From a checkpoint of a small mixture-of-experts model trained on Wikipedia.
Size: 9 layers, vocabulary 14776, 18.4M parameters.
Experts: 256 experts in each of 8 layers, 8 picks a token, a sigmoid router.
Training: a variant of SOAP for the experts, 665M tokens.
Below are experts of layer 5 (counted from 0) of a mixture-of-experts language model. Rows are named router (the router's row for the expert), up (a neuron's input weights, with its number), down (a neuron's output weights, with its number) and show model dimensions 0-95. Each number is 128 + 32 x the weight over its row's rms, rounded and kept within 0 to 255. Numbers have three digits each.
After each expert's rows: "mostly gets" lists some tokens that are sent to it at least half of the time. This comes from a sample of Wikipedia text that the model never trained on.

# expert 190
router:129146085141127109125089112114092093157133102077210114151110074186163128160195163114097136157134110181071052165149132110175082142133088129157109118159093130127149160094101137142135171097139145157115132070096096136152154112136098112122066152160151147100166159072067194153117133142146114156
up0:151099112137156149146127132154090169070182151106134159065129147107097104144124076132110111124121164094068142091143124122162096101118108202126172125112090103219132100107137104135189107087111052170103107131154075182127128152144087072120128138106148109131076118112161171139086119153099168081
down0:095063162080173124126188106169094079200083122117134071155116127117145150128128083113177116111129169131070138109146188142083160119093144137140120132093052147142123138119173113114143128158125071151093146172179137129149096124080168133137113124121114125130191172139163185075099134154147130067
up1:108116111120115143173114073143106176117138128070134101096099177160072134172160128134132153167145149158057142155057072159135106098118170120149170125088143046151123137051144143147191118162137131108156173149098123106118153128189112076083108165143166092131172114109170177110112127127107130144
down1:167112141185098136168141191206137172110074129112143064134135133179083132116152131147140147134143121149147102143171106112135146110123131052137160077107118126098125165109172128131142155148146098150099093165151079109129100140115164190141085100075162103065159158118076163043150144131159088148
up2:148184140138163148151091111119046208129122163125182122096122122129137170162176141126128118108182129152105081149115076159152142123081139103095098113088069135146133123119053116155101187084129114133156185119125146133185140083148093104143151181116173067123132082075132130099097137150161146101
down2:147077115137152142188158155123184131179185113142111167128126121141121126104114106129181108156153098109158123111113147113135120169106119108084130111120162090081129097152181101076087155119080118141130087125171109112093109108091137087108102046062197154152186142140098094070128132032131130125
up3:094124056159195111152127058164085147099134158209145098136134134135142108135142133134081166155124150147153116163095142169118085080170150128132123079119098173160103048084139098169177153149103121118121138104166120107138148107149182097138170136108143171130107105140099162135111122213174078118
down3:131114109130147141144113204151062081121125156127174146141128164176104094171161172154163146174134157075072123117189099094180150090168143113112141150143137151138113159096139131150137109130083104101093072191041117130057116118066130137110122153114096124095145073096159099153103103138106162115
up4:115136106121102111114114137151159124090075093128156155070103136142097145208128134121113135162098188118147150075119089077085136194122157148101078128161150085115165121109110079118145172135156112132212148088155105130118160155108135168084111134106156140126174089142052196166172092077132133138
down4:095089095179099101174068057112062117143120141121145147170150147122061189081155111080142180108171134130119086142134136146158114065126124109080162138117092176115052122062136115126161148129093094102123147173138106171122097128066118087105128106092134128151144120134146167082138136154096103148
mostly gets: " M", " B", " P", " C", " A", ".A"

# expert 198
router:098100114116109155110129137160064115212051107135107143161168128097087086093091084147084150104116086144153108153115179168123084164170126078154129106082072096134131113113132195115125143071160084088118109100151105152128182152089106121107096141131096126145124138103111114170091093170065161114
up0:092086120131133134135107115147105134181122161152079108153146166156138164122088156161156105122187143158135176147110032165112074138114103137048157188083101160095127125127170109145134123074115163081149147107137103110157136142106126071084105165104164144127101050130128105118131144178074172166
down0:090098143107129128126136142185162125206116119115131121110164149134164150129117156199072105129133118169163120075167166171152117148198125081114163138135105100165147123050161132109156183073096111105112152074159104143095111087123122189130092120147149106120124120093128102150047113056160120114
up1:156105138125160153121161128141103194161097108110141122091131126163096110129074137100113164153143153192136134126173168161108097036154161041122138074101116114146142089137189136114162113129184133109100123133148162133154140189115103100147112153075106188168126102128154087176117184127162151071
down1:107150146143130112136164121146082064106100071126150079120112111115111148122132147127219213076127126127106150125191134181121145106153139075122143139110122092130132131151068160147133163189142174129078166132083136132167130136085138076125103158097125101085101144077184125161138133145177168059
up2:106104102163046148148158145174086182175127140136076109108176147114110127093109123180134121111114073156169072138055137154103078156109171123144093094117113085126111126149175133145149122078142087095174145187187153150146104170109126117128128153120130118126134069118122065114144046114102104111
down2:162080144091146132143080094076102175154138108085125124121139099122123165156147108029147126162136145019162097108131085134118095140155074143114138130155124131134134141102109188079106125098115090173117130091137108107136155104113201138127147100113090074086120168106135201095131180131091104137
up3:075127104163092182129179141140082171150068153120084166120151178142078129082077172182095091141122098118109127047068111115097090147063174114101105120160102118145147107151126097149120162115122105149151167138156146136130136157164137115106124159061123161159120117094114079186144079141096165114
down3:182090199097110144113082137134202095156144094094106150145042118106105121197195099145166148131164163149098160120098127134081132100150158111163130124126178097141121157126144120111114083142130132117134136136141086143129086118110151160182126149153120108114133113149123162055128191067176061158
up4:170118121136174144179129158106093155161130099142114170116180121066067079077125111176051135156122163086111146132177111139159112151111131086081175114092104125167099117122154104136103081090135182095120150108142159136131110151157161130106140144149116089168087134117114044186175144146159183166
down4:182163080135176105112163108165056038127095112119111133086096157142157171163170179094145171163150151136134157122105164191157134114138126171165189054115138127136165092156135131156136166130151129155059176145144110100112149143116095098086179135120146127110174144116130128137173128131143133067
mostly gets: "wich", " London", " Oxford", " Cambridge", " Columbia", " California"

# expert 185
router:125086089080137146106105153102180111144046127161147106123165131140170115100123094087129153135105156116147136187187143084140079117118120091099154126153187143118122193116052106088101158110066121109104107154155122101115120113152085092143116158094091201093093138137104198105151121188123142165
up3:162136116084164150135170175127164199137076078116141129133105120144158137085168130109089120102125115096157129153119171119107122171087093121127194096154158151094129116145113118132104104122108110153125149153187142165115039173143123165151129155138036123110105046191149081090132096114138102083
down3:156116103136120153129114140128145096143091119144099168121171140108087074157073148157135127171159146184179114125172155062162118125177148077121071157136145093161159146080125110079131147133086089139165087091132140121159133138075119146184100078172185178171116164092137144202102171119098136096
up4:061126174114148145138166100150148132116084160188091162118153112113083133084117075121123162134099180114162163172132174196131046105102127119107170087092182097102176116149080123128129165138127134111112124130141128161093105166154080095146116172106145148130085093124083097055103127144064120110
down4:094154098125160121142113098128111039168157101145146183119141122106184155146101123084141121155131113142180146106118100120114179129091151116104132151096083158064102087129131076082088207059076093158126159190082127124133130114090114183126101149186133100102155114104143196150129153107150127119
up5:152060128069111114135116148115149205163068115144147095095147136152153134133091085135142115155137137074138129143114092052121088095125115099151137181139177157145164166159044084118117121128118133118131170122159133048124146141191148143090140203097103160129131086174136129132173100134173139111
down5:160142112126145115067071116122125206092101095077085108137148090115126172140123185074173129109081231179130113138117198189118115162141108177119128119137126104146118163077160099122123110111130082134101104132088107101144135136052132126120140091107176098128076138140135169108110159108094144117
up6:124054109110171117113103138186168159099109103122110100168131207083134122146081083153075147146127144110136190144138154109104086117107103114138086116166128102121159111115074071095101159115157103156176101218185123151117156144161163094131123163119145123157126082091122159169201145125148140156
down6:139160163110133147142138098106118105124075151123123113085080102161087103184117097062210140059122105159144147126135088107181150147145147123119191096131148154143150131125146111144149105153115141123107120102104199141148046126113068126165130146118038102101151126149153142055168088155129080116
up7:191101089123129210151112131131163204123044089119135150116105149122067082126123132129127151125126072125113116125127139138158138109086130110149115184127231120092130125100134153139181099168156115120121136087106045109115143109164105164095153135118157181097079111128117096186108105169118105133
down7:058193126104097144152151126124074097135104160141136055146108159130161141084042115191130199125139128094153110148132118156114102152140139101146090097054138177117070136109090109099131128109143070134118150131119117167162123107161061106090100126126163148129184108068071132110144157123139147122
mostly gets: " joined", " @", "featuring", " defeating", " vs", " against"

# expert 36
router:170150094112124070135120081113157101216104088099105165198130063135148179133186156085142090103152157145135103122190153156158104111155077125180134126141119158106135135133140127118116122101141115136100041138117109143132107098087159112116102086144083101049107169104121116187158142083118121142
up5:120124154124157107168141103121154177205107107145105143144074131092104164098158161102095091157162142140175195084126121142107161080104099105124130203119121097156115092138158087139126149107154108140153074081170092152128115091143110073140162174088101073126105087123129107140146116038111170076
down5:120148119096121085174113109151117095157104206089099115183110094094147175103149140118161169115148083108119175143083131149125163154159129142112119210151111157055150152168138094111183112065141163091056115152083134131129101090108144144210090152122117096087135145117108095119127149093116130076
up6:136156127161073193140160118122150126104086121172152100142138157084149111184044156078117117166128156128142122145166161155106092147137141058165124156070101061154147093123150157092107057072148152143155163138127125150137086147168095126162144120118128084148131118084125134098112061158161087175
down6:105162124112164126115092116169124109146094102124131151124091124088093108145113143125141069078129146122133173116116152124065114134184163110127108120092125186117098156080167110130139163087083108144121126096122071192156155111094160113150062108121169165099067070172132094158116104031159117195
up7:152107120141137156138121118143189170110100105139092157153099166144104150119120157132104150146170149116155214101144147131082134083148081097131139150108146071157189091158121128134111123132205064119072069123108136189183123053148168097081182117094155084122128097166131126111179111104133127106
down7:091100119118066173176106190046146139109137133149131137140151077132086101110082106120119151106101121112168112119054160145175135126122192108184081130062104121135132154115118158141136117117117107109148100119119182096098166121172124062133071159134085112148169046113124085157144121167102119153
up8:061134166077181146100115111133189157139106121077107114191188159055151243152147144148117069123106178111162157105167128149159141162092104086129138146105135129134171141081126095131141113101135122124114059104127120130114076132143131137120150112142150107155139074168093121167160139129155170119
down8:139122138153106135113089170172135163036185141119113083117142158153119088163135160153205124118141120127106099142173132084142110151206128069063086154140124115073121123111129136139111144162132110072096151113123134085091174092084066143080135099114120101174107117157110116158078089124069110122
up9:143166065127149159115178120198125228165108092125143121139074127054079127182157143084135088091108181092176167147127154153105158117131114129124126148127087123114162107086158034144145114119128140156107107150182124152187130097104098119078163154146122143139127120090140096135131124080133126144
down9:153157152134160167079137116085125099115149118131108095139130086139082071146117080120106135107169126128078178079100152206157162108078220105122117140147116117149096128168113146126120160172167162167075147096120164131189069122128091134149089069115129101100146095142160097170147179131102078124
mostly gets: " Insecta", " chronology", " storeys", " vocals", " drums", " keyboards"

# expert 74
router:169090092093118128125135148115161093117148077134146101155090117145146139090139064138153140148102108137120122197158158122156119129173087148076185113145111104103141149121067146143053171099087131105131085161112177112079154110123051116159129159139021096110096164126100149108174111150106097150
up3:134077113081139136175122114101130161066125236122120141107138116154150126091107091104100184134138112136091155121092158157134115149116098147046156117089120154129133117097068148159080140111105122174097152134161166080093114142120146122031173154099129105144089087159187105086169128138114124109
down3:071153151158140077139116086180187048115046142168149086129099131098119091068117116086170156126111169114115147168174153153167111155078127113148131138102178165149126163090113120055104139148097151138082097131151134118138121138101131090118085145116132163127097075091167187151092118116120152165
up4:127078158133182189126146121175181095098150144084146080115059101097143162139149140133069149066088123092183135070144096128175182109112129176108110133111139091115158122110073172154133095192134157148165121111161183071098156151153157108128134114106148149160124117149094128092183120163138100118
down4:133147137067142069116146139150151120109153106130077143139104125149174108126169092130127066108095149160104119107159141105134112133204134167106091135135094098111114079123126186067127129136118098133122074091120190147147190157249155167104130144125117140125120151121176077149171056148122148126
up5:105052179184161170184127139138144133084124112114146110151104142090115139152078078132152154065101097137073192162125087139078140146113118158096137120093124161145191142170079121170137142156121115104165130109121188123126155130154134125095178129151108067150135168146165080118143092154125047156
down5:086125122117123146164100151123077088079143098077131093182130099133179175087097163185150170152100126130122135121076137065145174136116086096116130082167152168130114152186189112116135109076167107120138149137115164118135138095147130124143074113092181146144096194156172180140154114211135113119
up6:130077143077149150148205114129119146128171097126124123123120194126088136067058074124129106201141079106136182161145100157132127133097086151094113136095130123159119118130126137176107139138112119108160154148151141113093147151135134086151167193092045129099114068106138159101137196138121161193
down6:149111161148143139121097101124149199138103142134084165136109099181132124125113107103084140106108138132114114177159144094137111118079105154179139131112127210187186098126099136117127122118157095096100127175059121148070141104113142154140192154115061152086128105045099088126214143087136122114
up7:105140047064114134199116095154162159144136122113148107159076140100124170149119135138109120147148151137130162103140144102101147153078095115052092158152198086122173140065135181169172116158154118097130095105145162136135200166150168148179148076112128160141138131141139217133127138136124125151
down7:138101135065124134180149086138213171124140133079128136224149117086160094122122117101125109171162099139085147138117099071111149124125144125080146103060105096100135184089069071147158172140131098128123165086153132118099112127062155130171156154180103140123112115105135106165129189116136115127
mostly gets: " vs", " @", " defeating", " defeated", " scored", " against"

# expert 55
router:126131161164098118166114130072078100143115075130168134121110135139122209129172191114132088114222138163127112111148129136116170072119107132160133144111132182193145117142126122088106117082176126151099077093121101108158102074153144123089131115139097079084122129055119120175111167113125106058
up14:146096143179122123132154069153200146134109168160181136111162152103121128167066218129192135121092090142113095137118194116131152122156167138122137135125130160098134150201108126133143121188165154091124181119115137095113151115072102151080150133137114158159144110073080086121133148160185089090
down14:135099181080110139166073209148151142152165147083097158168161132128116124096162128119202144144136145168153159124157099138149102169116117132106109128144150051120116160085157158149219071147181135141100108134183110144132109144189093163115088143101111128174137113161153115098062101133124129159
up15:067150125166111184143093169113152171076109119159131113081065151147102165083177137157125127138166051124142105138043118115134180117104145157148106141103139068056094138131147106095072126133182110132113130186130120168112171147159092160171138120079140175119149137113092101141120124137151087099
down15:082129171161140072088116117180097089086108101089172093173155134113110102145113134088130145174114141137136167161106128135190161148142099091141155108170133188086129112120109083146106147138105154113088156148167127137077073167173132157142143131096189174151132137092151147131178025100094092102
up16:075076146127140145129222117135138117153117142101137059131044131039156100068134140127110140171116105140105202131082111161090078116162137167170166117095071120123107185129159090124135139139124142106087082123137123184145140154124092091095150165135128118169074121114149108113130111147140130094
down16:141115097091142175118166116150093092105149164120068097187072157127144060185078114147081104102129147102140160129161155143089082096129080140152142144150082109218184124059122094131150168078080111138125151143124152175112120151117123157133118088181132116108145151118153121157065139157113167114
up17:150147157106158114144093148167117180181097156072114129165156066145135134165112133112112086147140104113078154109152081100137184131135108089086155151049108094175117158127135114117141116147127110161159111155174081152163133133105119123094194220187151105147111110087176120153118142087068090155
down17:156149161114169149128139109116095139158088121152065186128153096150090189180192094125122124152108145130114074147122176082123197124105127092186070141136109132104103159091122174104129112148078149158172136124097153132135092128172097138141177165046174101156138130189136176113162135130143151164
up18:100115177115117112198097112107137158191048127144196124094143134027126170151133148155123094124109131176129136139102174100136134145067078111166109105121108152146181129189115067125107102114164161104140138067165128163121128151176088116123125127149118093088145135096066126099163103127109104108
down18:142138069162127093094138132095122101185142114164106090193130128105167153162113077069120046146104085168134100125120135145124122163136138139086128082128124128105082108144212143156113093120122111112106128102108129136160064051119144189133120141126135179097153161170179077102117168164165148170
mostly gets: "′", "α", "ي", "э", "ν", "н"

# expert 124
router:191125058084157150170089039105124121162162116098130090140115136164066121114130140129190138153195151131103148193106161121169078157143089126120094117116082152134101099093129089111121183091101117149126139091146077145139130147130161079163114064074098147150147118133119168084112086113126122153
up0:120131126112154175115172121118145086047084082133205178162129125142125132067127081119113134140097110178143128104147067134134175124151192133074122189124134116149160140175117136181116117114148139123103170132097195130116182126169068084127126152157175155115088119204116141118107144159094136139
down0:168142097172102122195128117123106043167128045131107113149046124183141108050155125138150108151129123133089107132113114114104191155155147114129175076100083074163141169118175157160124131138107063091135139112118137132101130129129095132146170073070096176125130108111128138117106175156105125134
up1:129084141112106121132125076174135141124150075188144059110116167148092101128126186170135137107080139125117196095130159099103062193131127132095063129134118136120146130120092053167073074086112120110134105164202107098098104147135163107104181116086102106131111111157125150120103162101141181141
down1:088142168125096142137126061153179126115159108182169108096172111099162156143139155187158149159138102140122145096122125155145088143125086156115109129179141126124106209167127128114076167138113180086081155201135138090124094151062149146091166148136182155094139179128144114151141218154129116135
up2:161094197122165131131096042114113163135133181137065091105153150172131202134156169125140080116155171129112142139122135107132134128105152155118166150099143148109164109109114099113217203144113100126169124118098062122189142167139169069154125105112114141145101092134096081084106111138117091106
down2:041086141137141100146177096155100153071155132131162113125153097122107125086170084150154155150124128079186111151209110147150150168101114084107179145132121137182113125109169100159100192121173193108110107133140110131087114211146136171130170148115136123077154143093148104089088126099114098130
up3:170152131094087098098166141130166127055086138107125146154135123041162142101149156141099120075097155104112123130166127110099146134123120118164122135187149119098183133226137093117155076169110094171115070150073131142133157125136088180094133133202131060132148140102114097152123160116103093154
down3:170120145113130138096123085097088120136110128109148117126152059028132139096170097152124152128145144115097129211139120107090109151132104122103088162170100169123160110157111111048133113083150117159184099107065107144130129122102148153138068084119126079131184109152066087120109118096099062152
up4:150114103096174155157121110124102143056136093101092174124132152161143123109139108198151126153164123174114179118100144122103100102101138119106147148139116078171152109051181100067083127116117194149111148087124093095068114142176129066163114186076178144156164104124129144085109176160135125142
down4:114093120160151129123132069114141109150152122163112099113125100083110196151066071141131129093153084111149115192053105115128097139110088131147163094095063152204107101157108109144123162114155047180190156092167123144172137127133134125157130071140075080075147117110104148127120128099132139128
mostly gets: "°N", "°S", " ago", " Additionally", " Then", " century"

# expert 157
router:142193068197139116072174139118119080106146134127118134110131160128119101118161123093127112127102117148147098172159106110172100131145142194134124106149128107083075195140127149102158070110105153136150096142114081074122105102065146134178135041184111172145078087144140148123102070165146142103
up0:178129107124095133136142117100168180072162141157065132159089149113124119059151178104160137144181131085154140145093158132163095094174190156126102141127156129171118120141153081100065128128130152173122121102109095121217106135131105140123127062075152081167162127132143103135094100131194141074
down0:083110121123138115140129154141130035116097113129158118129155119092161086137103169131133052124166131115153176090158144190088150121159090112110129088173170192151148196130070141199152151123101097153088115134128172176087151117120168086116178176136115128102131152147195095112158126164110137143
up1:115183166088097160195112116135154134108068145118136139089122117098145137142141117164176152119137107131102144069166176135097123093099076131103099114101147128140111066117126135091182187069085060105164122130122137151092152110144099073162124178047185105106128117122131110164102174157113075094
down1:182180156111113198112188123132088109142039109145152134065089142087105198164158104122064136145109097113060189085087136136072137080091130144137173130130120126141127092178138133116171124125095132145113124180062132118096151125136121103129105142097143082153105106147162167128133149094146121107
up2:134211130187114131220098121118128150120106135189153129133117094155145143113123098088112164114146120170131124150168088164085136078114119187125086154101153121132115198140165112140155157132124128142163145154142101141151087107137132059176136124126105122182156091168095042103097097183177152144
down2:051104119103116158180096146097137093073117119096073100135132137115111134100168123145117142127125110065152061149136118110127112175142120150145052137167103076130130130081132111118096170128167156066137107167070109127156045159148156127122185162107129096057141106158117081135165136166082122144
up3:108127119123139141091148074074166120126107165122103091100097131111113143088132160083079135177060110130153160095122049093122143112125173166086104153146109110118107198107140104113174093118148165165121065103134102069135164151156153090146134106152157174140191062172188126128084096133145161119
down3:139182086109090114111098137078077139180177112156139145141187100135175107099055127095098144117125074117097127138137114071141131148130155124102081132086074130116142140157097108150164099161135128226160093144105123134107153094111084154153184068131107175113130176101186159115154120172126166142
up4:029177085117175155128124192076166112088114132148119116057137151119101119064113094127125153129068131081104152087082099125134156131110142105110122128126116088115133135157141123099128107149071102133121129130119132113081153077116124141131158123134172146182103122144174088096135136212225108138
down4:085115174074153143161073147143145202174132135117124059156112189126114141142083061159131128136140142139066107168114122120137164158060136141109080134132089108105095137146079132109088154061133102128133147135068089163112130112097099153136076127120149126110125096125158176081094122096207094122
mostly gets: "-s", " un", "-f", "-n", "-h", "-w"

# expert 31
router:127123071118119147084153143165089138164105139129095096164125084114097138087034105191113171073145082130143106097134194086120112120127136054143145129160085167109145137139127051155113134157158093073173171116138146131147166139072091081120157145096092133146161113120154060127122120153122160139
up7:138146126152113140151187130105107155128189138159112020149150145120125157162100125177134149131167061123122098083101141153137077129097104066110146096132066167165143076152155083129159101178204149145146137084159160105139114072142116101129123181103131137156176171157136072135116122113134162138
down7:159099143131114119146118119157090107144072129183091123186120118106085129118109168112110144123121188141146044178088172109110094099162088204104139099084101080089178134085136176139100130077110052101194187115121146120159158160122117113102143153132083119136146097129157124115084168134111108113
up8:151146114128130092106103087132127125108113118181150151112168128059092183137157199121178115118112121206121169190101073188113169109110105142101112105118216162175126142094100169118109125092083141138113140100158063136102117135121150157092135127143117145101122125120082205111136171112141071109
down8:086110103177137143127107107118231184091117116087154125127107102103072112160182069175112105162144173148114164110103059127142131113144106143073160105108176102210109158081143172157098113152124151137090097110125173115160118117094122088100157163129128144148127072136158168106095171130139117097
up9:153171097114142094174112098164172174123124130106140164145129107164131168151072132196149130158150127112105112126075150134067171087166161071129112200133134166144170131131128070125132099168142123060174146096143105107136105136113118139162137147146035160166143103088148096120093196167126086149
down9:118119126132112116112128098133062229133141165126118141133142149174191137052100108099123099169123099165152079076159099122108167125122099145163127110176124103105147109200121093145122072080112116119070168084143157146146147144194097084136098132105127074106152088129112105182109116168151152162
up10:134130137114083133000135102154145182172130152120086117127142177139084106115066120120156143126145114119165171093154140078083178136075160055110154117153127122141132156147097104123077136147133128117162091099121107095121159105150122092106130158121108218110163108107123093097113106140166164145
down10:105155115131167114093138112131127123098129153201151175170083120085118143168173128082089069085136145194097101080154160093171134160143179147155096148157134181129123098079148112186135137116138149083166128080159113105173109136121077156166096152092121099133083159113062120147066088118155122101
up11:103132150111103145151091146205144101153186104163104170132114118112075198108138154093130150122077173134089151186087164156131197097096075183083093117148153133081148089098141108109096134126139153105061127150145092079122149133154109121104162103197137092078139106135126187134172141127112107136
down11:190148143110158150157144136126132160162131095143136130125122081136063133095181089148183189105157125113153157168106150158146109075150109174146062138113062107142127108019115148138081123099098107087137165163087112157133142153054090098150175083105131151142123158159172143102139099114134134138
mostly gets: " coast", " Berlin", " Township", " Falls", "abad", " Cemetery"

# expert 23
router:183192097093107061141134119133158098109077096111124128112137180133208129125092114141114120130123168109110084151146141136142096213173072164146117102152167170098079182119146195096084173074140087148124127120125090127119164100093141118145123106117105103085094128097115149142108126156083069160
up6:164131163084092070099114097130142193121073089150074154037130098181125103122081111138149127100197130094131102113176085094120139126126105124084162154073135136139168127126120131112147104130201098094157096142125100161117179143109133116114143093154180114125126063144130139136198122135086077151
down6:141130073093117166132074088129098105147117141161121220147178104083158141156111157094141147107127092057097148087072133136122169182099188158090154148140061104165127149075135140136203158105123163159128132138107113129133182145096130098137169113139141078091174109101124143140127144128096110190
up7:154164131156138145103143099143141163139142055149104112101159149139193115102143112103169093122110091079158175192133042137059129125133172127153151128094190136112130166144126160124109106191105131121151151156154073120101141166136149144175133167123134171139178087107210096077170115099101108143
down7:135129192125120107144149144102138118117197134132116114155077092126110143134193112144114147144151090108172140157126170151102118103129144182171124172139159125122101103130152153126053102184093163052133158123098149103122059150142163150117164086196128060086090112136108100147180204139152141164
up8:147099105084147052140113090167116168121091121174091149072103155156130150131127085154070185157124104130149180090101137174063107131101109115107119163131170157137094157157066137090119135105140108132124123141148120122139159152128123156124204159078165141149132075088129138083169201137148086192
down8:084139176165167075088042115119114182091117125144091109071149117110119161123103103091116102141142143083113136132074044156146162157074141137082126134145150142188112184161098124161112139092065122140141146064111131118065126159118117095129195177126120122128141099133137101141097073107125131157
up9:084156085139135144150181172112154180132092084130168170135108164087157108148183128102076152169123133120133119134100205140079102163053085145187086139108109106073155090086109128141074095103118109138151132211140148093118158132188098177141148133090127171116142121155126147135106112106097126098
down9:105112122111162153101070140114103166165145123160113134144151085163032123101124091089155109150128111130118116133171087127173125117114124199118140123177210109116127161167129083042161105145130063131116151159123146108208132137118076116111148161143155136184107116138111098141157170136078136183
up10:122180119095131096067136095173148169134129095135105136099169135114151143121132138128132104109118167158125197099112130182127080123116148129149130112071121122128079165161164140096135095074108065131121143190086109187103133120110112099113171176077131114209096079135129112078121130172205084177
down10:120190103163172075076104177110150074107184160099136133128139204153140142101126167108123126162130144180125121101157125074132131090090189154084142196144117126094123106083146139136141114125148150150088096091117094105127117149181072080146185156121073117133107141133086123219123123139135162140
mostly gets: "disambiguation", " Succeeded", "Gls", "DST", "incumbent", " Spouse"

# expert 202
router:122157098135104138104109155128112130132172156089129078169100113177150140129095101110065127097061055121115106169129144113079073121157092105181124157085140152110126105105075143089139124100156148077149071146113147139100190128098065115127092154140068104100152134193101085153174106161077113149
up0:138130113102159168071141118137113201127162135084116073112111145178131151108108126162112112119069081135148150181084116126083085134105153073141114157072152132165143053122116122149114118146167142099139181126190168134084159107066088134149133175096093082120143086174161069150165149142118147164
down0:123117158140108085119138148136152093152187143182129170139161143138147137163150108114114063178163038080118171170117146155089046106166089149147115155136131084098093129089095075124136154132158156152125109128165105133060138122133126186100068111134130164178157155148139059116090145093143152144
up1:133113157081167167118186105052199152109132141132125215088171116163144149169187156117111100143105151127119129083133127044111143143110071150165093125117123135129115170187168149192194180159128097088107130117146113148113135102141128132124095075139166087129124159121171155150153117127113101117
down1:110133130085124152128108163144129091181163137072114089140115155199133115155098155174072115100144103154084108071090106127150142120144120103144076139071093218108164079166080136176122117162127098160109175100155083141105116128119102089106118164173184075111169158130127102156157101159113125077
up2:098100115118165116183129175080087166170100128153121078104117156162160147070105157069086074150069101156115113164136158096104127143114106136089156129114168157165166155137131086108146137141177102134145112113127127134068132120127113086138088172120176100115184116159229184169131071130102129128
down2:132136096134123155140147100089135193136135145144149151138114111152213184108140176152093129078079082042115129114183149108097097084116113148106080084072122147164147070095116100126091108089151094194110109154113129131159149174116091121168133089157086125140126185075127128144116090103143131172
up3:118138095149066113148110133148089166152115157098122113106065136149168168160103119168102133114125157079158188106119114108107120126083127177137093139108081134138113109173074110116123078100149133162088103111108105054172114128134128145107111141094055131142131115154111166004190157114081128145
down3:118119110139129096150156093130104115127130131118192143088130118177089148150125167164085188180113150143117128137192099121128141183186182152137121147146163095149099126154157138128191108147133178098148104231126192117076088169116098122134129191131153136095127147128141143092190082108123161180
up4:137190091123176128179121107185078200085090074138106120127114101128148173107132209172090183116113122120104084144092125134125107164093144133101063145103063126105100117154124157107125063135111131154155118132072089136168160147142160130171143129110150121158170065121122144099142097153074165124
down4:064089055135145114016166118105162108123100149181123176171118111127145117159131110147160124159132142130135135138129077128099089179067186141091179131106118134099106150156138134117135070097123119102160163134105129102154087096127172146116095112125091168100128129153101117175045148194132122107
mostly gets: " Rovers", " @", " ENG", " UEFA", " Rangers", " Football"

# expert 69
router:179162064081196181104102116089104114132157057146114142173154135129155140084123134083161113096142159065075104150106184112146162204125106110107145102122120172126107170094112162084122138117116158159088114147092117149114150131049119108141128111088067157075082144121133135121123091107112128091
up0:144124106093122174099106157126092167181137132130140145125091142101143139156139167113093144133100188087078191090050128179141111163084163129199145126126151162175142118131076140134148136120063208121120147140160065129120135154126178088071112176065148115131149121099097108123117131154153117076
down0:156161165155143092171193084151182187096125131124068136176087160138107165126132107093167110123163108136129178106178114146155111121129128117108157105102149089163134208107113135141111128148189167171082126175160181157178122139143136099173136139126090087093099120131127058144195080141141147134
up1:153091134129170141155089083129124134143182108048142058092130166099135115146137104095063120109131131114159161115079131100129206165094148140094162097107141214131147147097107105129191080175120137116153147112114089117093150139109094152121115178078114124113105088164199151069141131125165127109
down1:092118114211126103149134107157100081116179141102154167116131112113090072153157131084099066095129065088099113146070113127166153200102148144127141131092154175120090142113165199103141118096193146088139128121122122107093073124137128118113099140091120090162102139112107050144152134066093147124
up2:129112142096160136160184131133175223057143121085140133180129158119116136136028131084188118144121117136114146167160152128159176180140123134103150073115131104132172151138170132194172106122089123110067166168155126108181134161098130108135115111127150142105117085055115125109149149155156127151
down2:093145170111184095094127137193136123144109156148132044085071123142094099164110166187176131122146107156146085128113096186127074128131168076144071093183116172158142182163098118152121141080151136146172160102116121094110107143127126189130178182127138112111110179119174102155165149145120125123
up3:103156103119125153157141155083091202110170115102106123117121132134071120098116154143156124102155160155136105154116154166090103197113135147161143089080064143081110116158186152118153053122148204116129078147183101131173133126156184103175106159080107086157141132115126136096142053144114149097
down3:073062170136102172133111161095175044177130118149148172086126133086120121084154122161073174144134156173112111128118139122108191145151090140150137118109146123113077160159169150162122080101177178118135128151098144136073078128131180176106202106143138131149142156129085182115153157112122104098
up4:140094086158185149090151152161129230130142134135126131133131101140137124070118141126136213092114179057138110169088137172064166201048096109066079136138141117126115141150093094128114142124147131133082119116148081107107151174101129119077152141122136109092142102108135144114081118132134157096
down4:107153117088121164182131200099103106127129198193170116084123105071116122161156157107115103150160206134146195146138112152134072170153112190129071115141140190167100137143106091090081113124087126159141099097153139111136105113107097166166094108121156085165142126118085125079133112129084118154
mostly gets: "–present", " final", " fifth", " seventh", "teenth", " fourth"